From a checkpoint of a small mixture-of-experts model trained on Wikipedia.
Size: 13 layers, width 224, vocabulary 4096, 49.7M parameters.
Experts: 32 experts in each of 13 layers, 160 SwiGLU neurons an expert, 2 picks a token, a softmax router.
Training: a variant of SOAP for the experts, 555M tokens.
Below are experts of layer 10 (counted from 0) of a mixture-of-experts language model. Rows are named down (a neuron's output weights, with its number) and show model dimensions 0-223. Each number is 128 + 32 x the weight over its row's rms, rounded and kept within 0 to 255. Numbers have three digits each.
Before each expert's rows: a language model's description of what the expert responds to. This comes from a sample of Wikipedia text that the model never trained on.

# expert 8
Description: Content-word stems or middle pieces that take a suffix next, in running prose, such as comp(onents), part(ies), compet(itors), start(up).
down0:136136122166103173121122098169128074119137084132131139104138137135128159122122147089087126165142123135106096188128089071111126153142174103091146166192065095102135134111112085047094139129062120128098124146128198135121103107104105138102094140150085151179120090129145141088093195208134110142067165110197113129131110148161150157145137117138155082149104126105218119096138097127074133175144105127170159087118128125127160120162138109183103171149111166105146039069123143099167168065162101108120139142127115137109118090119201089141072165166109124121194078120075136126139115123098175097142070175170188151128161103132110183152122154141090104162084150111175183139167091159127121152149
down1:159121092146073131130099145076121103155108137095122112126083165100108165140077145125091114172147128126137126105141132132149092145136124095121009146156149099168185155110163127158151137139112122135097133104169125176185071191108133135148088090128157125152080099121115142135134150173120171110147132116144168119148143108117053151107121106075115140084083192131158104164073114110102149095168182125127143205135072184099169058121135077083198114141144097097106127135111117157163149083151096153168123105135082128117162096140084119196080157134189158097110123113132150124091121078107189147108140136136129145176097122147134097186124083148045095132089118141113109100114114141236168121167
down2:139090162141157118100119187123066131176154124130151140126128102152138099143154053170138143120085125129120115141133079154153100108126148158143157119199102140157081118119063138151133090116130148149149096086068095132184134100141170091184115104159104137143179081073144070130134162147114091119143129128098135121124105131076124119178134094112136145190138161118150128076128135175104168109060107120129046096119151151092170101126194053114095121139137125142115083185131108117150088160175088131085142110086124087133089116198112157147127093175147180113120172136073189145063136187112076069164150136140138123128190072153151052130109150148085112105175134134167179147086159142135093172121
down3:090183071213097177131137127107076101108125116079136101131128176154124110153156191111126110160142099167086128111163165164085099189163114153129192125080107096142152133150191105121127191154157093120162103078145222097151179069064184086142199190112117180115187146101118134124161153158097082166110178199180073097139157054106141106159129154097175148082128137161140148164115127114114141141131177141135121111168108179140100114116125127101112164148130159120116175128153162149104088116120121180114139106144132173139103120157135131082078109155137157056148102139129151110129109131122116135155116172083161121088113117144165112147086178167104085127137115165137154124155097130106084167128
down4:140110124145167086075139107183137079149139087160134088089066141087089106119161152177157079114090090158114130131097133107074143111109113153114098102154156169089120125134132181153092065129087107078158113137120149160111092139065154082118081088190074155142105121121155139133107126153107230126104081099113125116086098160122122175132162145086121104106125157175110155140148073145188105151160198116089109087132105114108089138201091080115083134139126171113106100114163156148103090112149137164196117112087099171144121128136161146080084119102071088110109144133145165091202145140145122144149118145062097092123071144121151129140131139130053119131163122083140211152108159123134151069175
down5:079115096163122166109141095149084087132087083183083132131118107099180114139138117111098141198088120171130126169131082152141130121132114136093125096101143088145098159185146148105110164123205164141097115139165151156058107148097155195046149089102097114157077167133124194174131100120154163121094139142133101112124065147089175108130120191127097164114099125078100140133066120144157126205111120149111130142083131123139180115138059118101131116093148165140149136062118101154135202138162082117132125151107085143134223120055099139103099181194140099128134078167135134132105109136109075148113063143106147143150046162138147127148106127139081077111184139140117146106123088130138105096121
down6:104141077086137123086115129128080143137152101095087164103083181129104103129121109101206166160088094166209110112116194119127120124172139066129158092140119129080098134180138164107059144129097121099150131108153179105085108152089100158096175074094141187187144119136116103099131115140051131100165109097103097096121111102107134141095110134134197097091142079103077152150148155117136150157146178146149127108092097167085153129141120113110136163122133126118146152092160176068135073129082124116138158125137125102107144155115136106088073071163144147125091152126157144199117105146156140097092133054107055123089177110101115104149182102173122144126170184127114112100111049106133123224089
down7:139136158122088187145155122077150193105150116065119093113173106081165096113130091186097149203176154100104156122108152118171155111081185170148169150116119086139075133158179190135101135072129076118086144135156136137157118093193139202136155146143120152124092099092106118174115121110155088130082124173174119131138179169155162109160192071119187122095086096126137117112093135199104134131151146096180181073147133098161137150133125148186110130124121130176145131153121099187118144149132137149110120066058127188095179115114168176122140078156124074143152157118089145161122101209118169087112098161116079117125104109105123077085122153112157099121133111175142124134082156120124128120144
down8:140123171152177130079067177180097137129139174067158119081135048125129137125076180128128150088171110137108153152096119108144109120102075113133154203134173080084152190149134140131078056150127125148118158152144129098135153101158141101075101123099082100175148151141130162117093112196168111122054092122093162162119157174168104099152118074155095133075134123111075163136124168182075105066097134092163115172112119111084093126160122149115142082149123143104075126152142163108140106085091143064113128169119089140146064101128154116108145157136119148152169179122097088095148064151175144171102168121142167104119127199187142118110112175134144129151162123123130116148118076084073149104103

# expert 18
Description: Past-tense verbs of outcome like won, lost, named, took, elected, word endings like ed, ing, and empty cells in election or sports tables.
down0:179148098123141076081087108097128159133095167085085136175129094096135191142130080118145145120095132113134128154155110162134216153145123128106082098164162033166167132115059122126129151098128079132156172164164168155190165162140144101102149130188143105104061140107143114130170185077111174176103114169129100159142155082099107083168129183125132103070189159060115126131102130143076090151177125096122158119109139151128095112108147176104136160080114116105098134158224165169212110099102107093134113131114087148209133121098128150128141130177110135141147076120105108119140157103149090143145086169126173132138075139082182105141106159105105125105152175144116119107171152118117154135125
down1:154123081138132122129123086140110104081118094129093138153159090110095160136132076097150133121113132166081112209120155064171131093119197148108142137123143112126121111169126156147156130113135136090142094142095172174160128092142102131088175160153143129127068087155127099129145123140132113091053070131087142112139158046066148160138162074150138091147109115149153126156135171152093117130163164153136152119115125059127107116059079113146107173165142132122181127129121134133158185141142116083177126091137122133143180136126173133072138134139115077079165175133177132148163116134128066120123223072144196136063107134193136182169190111170094130156095169116129167154168126105100033137103
down2:120108178105067127067151143153135183133104145130053111187096096138115122093112103180154094119107141202133091118202105111108056130091163146128176110112154163138151087127171133133073156081149116090130074157151094116161110129124135126126101105115194112144172127173027110100093169143153181087155169128151135111167106078133167152119043125175100145122131131077173115084080161211093062109137116106137151114135114164114067068138121154072089128127118120064146134108142146105090126174157134143152126105096151151120153140155119114175098137118132074086153147155091117142152117132134123092141119147135137133145084137142117155109167065116099087171113183106072116118168080120127174171140
down3:156136098080134092140199073084155132176134105096120184093132115129151121084136129176171143127115101145138111168138126139136070078137136093151153109127180115095092155149137085180165147124131128164134095102120112132122072169105209132128126090105108132142111152116146124128080153085116117141126148149197092119142161190186144096147147043165156093101075162150042143145167102144145135148108117155122148178181161088125186127113118142095132120126128075096137104067192118128123121136153070192133185149170217074121208142122075094107113079095146134141136167083182118107165131162119084135123204134129121168156098127136116174125160117135115129120076116174113091172135156152134121087145
down4:104126082189066137154117151098144091147107085118132134078163151150191156128101138159096130141121082138180080168101068089123190109109187129118068139058100109160113097164113086110111100113107119167106153175134142146148122154146106124146108099133125140111145108152134089170088158162132049147102174183110070113123163155111091176136084056144127165166204155120170116134120205134114114128066110066124123126123140146086126117138129162113113136075160114164174149146114118125127078124132161122124118120116086111108129166177138158148141127050088113166068140105100109119104165126089215123132115142122089107053131167195111145122120102158125137118130122110175127156094092183107221134095
down5:051105116179084145102144146097128108150114143132056157126115169213176120141119121068158131079101181215092133117163144143090193153126132123136129149134097160159121131150077164173124163113106156147142166121110134159169142142140121117117120169105166150106163103097186178112120186127166087137124117097106168149134182140142144169125126116089148124182157130128107115196151092107131112105168080124123142088146099173157141102179173178139150041109140130105046118105087114120078113115121107085051084103134146121123099117137157118122111109094066146159139178117122125158075106175101135164082146127149133176155196100102076117167156111100175156088086097106161175129144187123159140161169
down6:162173111151161121191126153090157153155122125120139175161120085132116134121140178138102108146110144124117153147124080114095114130148086081133239163151143110149197096128130170154104183113069091143029146085102163161153133187126075138124086111184146147139129190101130095119172142116141155098116164193122234076123075129111180133155054106111069130090132083151149141118158121176128175092140130062153146140123139139110151171178107133111149120140150104145158145146089108113085129119147141134087114128116159073118078166142136118136128151083140118089133084157086096109127119125132086170141148081111119120111218093126157155105170123124169139151095215109113111117155160173102151099144
down7:100079139103132147053137120118140097114137119141058163164142137189096086182142172145142133170086075176139197133142143118096146081143107107098087108084155127074107048092124115134100196127138166118166130090152083146087122142128085157157125118136093082159068118158134135057108126094149145128152120122107142144125153126147094177141168090149116148086150182090111144147146102118095130093143148090091126135081121118103138097137122056170139127093081096104111123147082134141121097167196126151183129082163121095139153088159113105144150097109111139138162113115146123090133039095096099152126104063071125127085162099131110102095151101144127093091093078115159134161095160192089168045051
down8:068143153153196108085138088110151102136136096101165132132095105099102132159158104145069091108099175097133130094142144108109211095127123105132212140098178172072074117118161160156123072093080143127139166166154148125124148090082110151080099119149149065086137129132070084084095091122107085132148134159093115117139189144161164150132088131144081095122125115090171131180140084146135094124126053180159088157123135160155141132165143105101148086117164132129217127115138164126062100103144113134128120120157102162067089079124148131167204129162132153127130092094111119097186144117137117101151153194173155152131144107071168168112166141128155127176162080063140127139169084158087127107111

# expert 10
Description: Final suffix pieces completing common nouns and verbs in running prose, such as performances, exchanges, cooperation, software, side.
down0:098085130122103096151092152147141127167150116123152113123123134163119166168131113114065136112100128117060104092135186139097112096118153081163083086141098183133133106125085081083160088088240138097157141144084115131162135167071142107148072170105150136166113115079169112105161146075126183153091089116155162140119150122101135129078125078134094153080098147077136136096190086127086114142142187042084124092128118150153147135113118121124089094096161142110046119093109126133159093133155143150166107149128136157105184105122178167088058117135102106134115162098115136135104163101141072120160202159108170195127112107080144118132087087171141158125134158150174156152088115105205167100139
down1:159119151146120140133055129175113104145175148107145167162110118116111118177095165183169197135116099055101144152086148077118128135119184137164149185133151167125165106209108091143147129131124147084134094141139159127129056084147116180155127094143081108115090089186157070142108120172121082061164129142075090139165094148162119136180142150058147108114146082088079124118116174183148182094112106059146153128112157183126099083136144152075080109101151106168085162144111122131128143112096162138113150142156102134158122161180164101137129126112200091139134123102167171156098159120142106111078115063160059127144117124143113102126103122101131081142075146088145092137139084117160167199142
down2:146117100084140110192184108103136184171180116097185146097136111134107109113087125137088200078126140107122114116129083168163137040141128120103106118106169147097146132115128150148122090135101087100105147153160091132065134125160127131123090110139120142165104181098151109104075080081120178178142045097088114129110131131136078098134108144171144156175210083143077122142085138090173138145109085133158113107118172079134151099134136152118097137106111131078140146067102094167140141126139081157138129071087017151152163103138149097155071094100122091137206171170113185095114114140138132098143134076120145116083143123133134138147167210141108100175115156100170120108151105124127185087106
down3:131159164138107152104103077118125123162179093180143167125130091101127100071148067190141119110072073165099103138094136105115139068127135111087125098147083163090132136236171122109144122118165174106095145117058139072153130142094116171136113142111090122170138086103103148134186075160151101129115078152154134138116187136186151115103096119154194169090099172124134146137121147070120133116090175129155178150178148121051190120157156150149141142112112131113113152161041163127066156120126108161117228170081157152151086089178145185125086130122071144107126143133122132101138089155114125106123124112163152121097157083194113117098147135147155077161163134130124137134142102147119132107176
down4:175153086086156141098166137127099104157156135146164137129119159174147145130077096153134170104082148118101107136128137130131187133134166161144140176131243129130172136142105128107110132125105077097119141157116108119112139086086082111151137096163136130163159150073139102067133134116087158136150079131140156145158144159143134101184175228128079184133161174142151116162115112069134119121098155179164141088039125140187088145130152145083127141049083173146118171148145138171131162145155196152153150133081060166113139183125151083078135157094142112110067185106083149096089050115122135102137152181097147156138144075146065091137109117152112130100112100144140172140126102152125095123131
down5:135131122120145089153119149129142199098119104154214070115186114098146122105176125078172172166158155127099101081122202077127153122128164133120094138084156101158134156151128169092141102119153206099163150152124149121160092167090117101169097145164165153144166078104110153120113155112161129157167146141162070175105178122126122121098137116123145138121086146140106135120109075133160142106104207097092118089094180107129135158135102131131084154080157145088057128102128155152158133171132109134184081143082164131063180135100057089100089128120126141071096129161103050159091094153114098071145149132087156130100090119077148147109137084164137155160184135143159199120168114159171185104124
down6:115156190061131105075132128158067172110178111105094152100101181152134097113047131126177158219139146132093157183157119107152154151100179157146140118175109201190137109098084184078142092158175147134167120115123149125082170107165150123092116094142069082119140054054118182163135065069150164116154124132137152106117180105134101183102190121103107114119083129106120132154112063095104078123133129104089108142121105067101137149148135061141158093121118174131095093132151105078116104170129126137093144097122094139109137102078141111166135108123147150128146179118123113123169158108099099104120185149164127133105074085118112085107119143127136140179153142099100115127122125125064162184116
down7:086157115144127090089137122132131168136185153123149099142127108119132095110107160130178136126130158130113130166128150067134141156098121107151145077107094138164109087172099095078093140071153124113188167154109117128111046122076152124157145167100095141126097116109113134130098133111060161180155107037155104071112152143108136165065100092140141164077143116153132148152151148135101127174142141150130115185146191155151178108117100123166133206234174105122100170085160156146093170096125115114149122142140108144082096149125074140149184133056073120127109137118183131097125106112138145099150168078166147143102087058101104129179134046137168146163098117201084079179127101150118107123118
down8:060144067116115161155101114122117083177140182131116157078189091112164110117119143107094160105182147161109108100078131163187062123111165146167132132124085170122109109112161137097110091101122107115115172131102205144205084108102163073138188104109100195144187085092141138154127170167140064168129148093120093110060096119104122168052070148135073114158123183122113088126116122123101103132121126135094090114149113163152152148143151137109177153084176151157137113110129129148158148125137135042145153162107108096122177179133153139157135170155170146152100168097125106174124103154111143057050077152116149152093174075180133106088086161157113168137129122114122122123128142129124094149166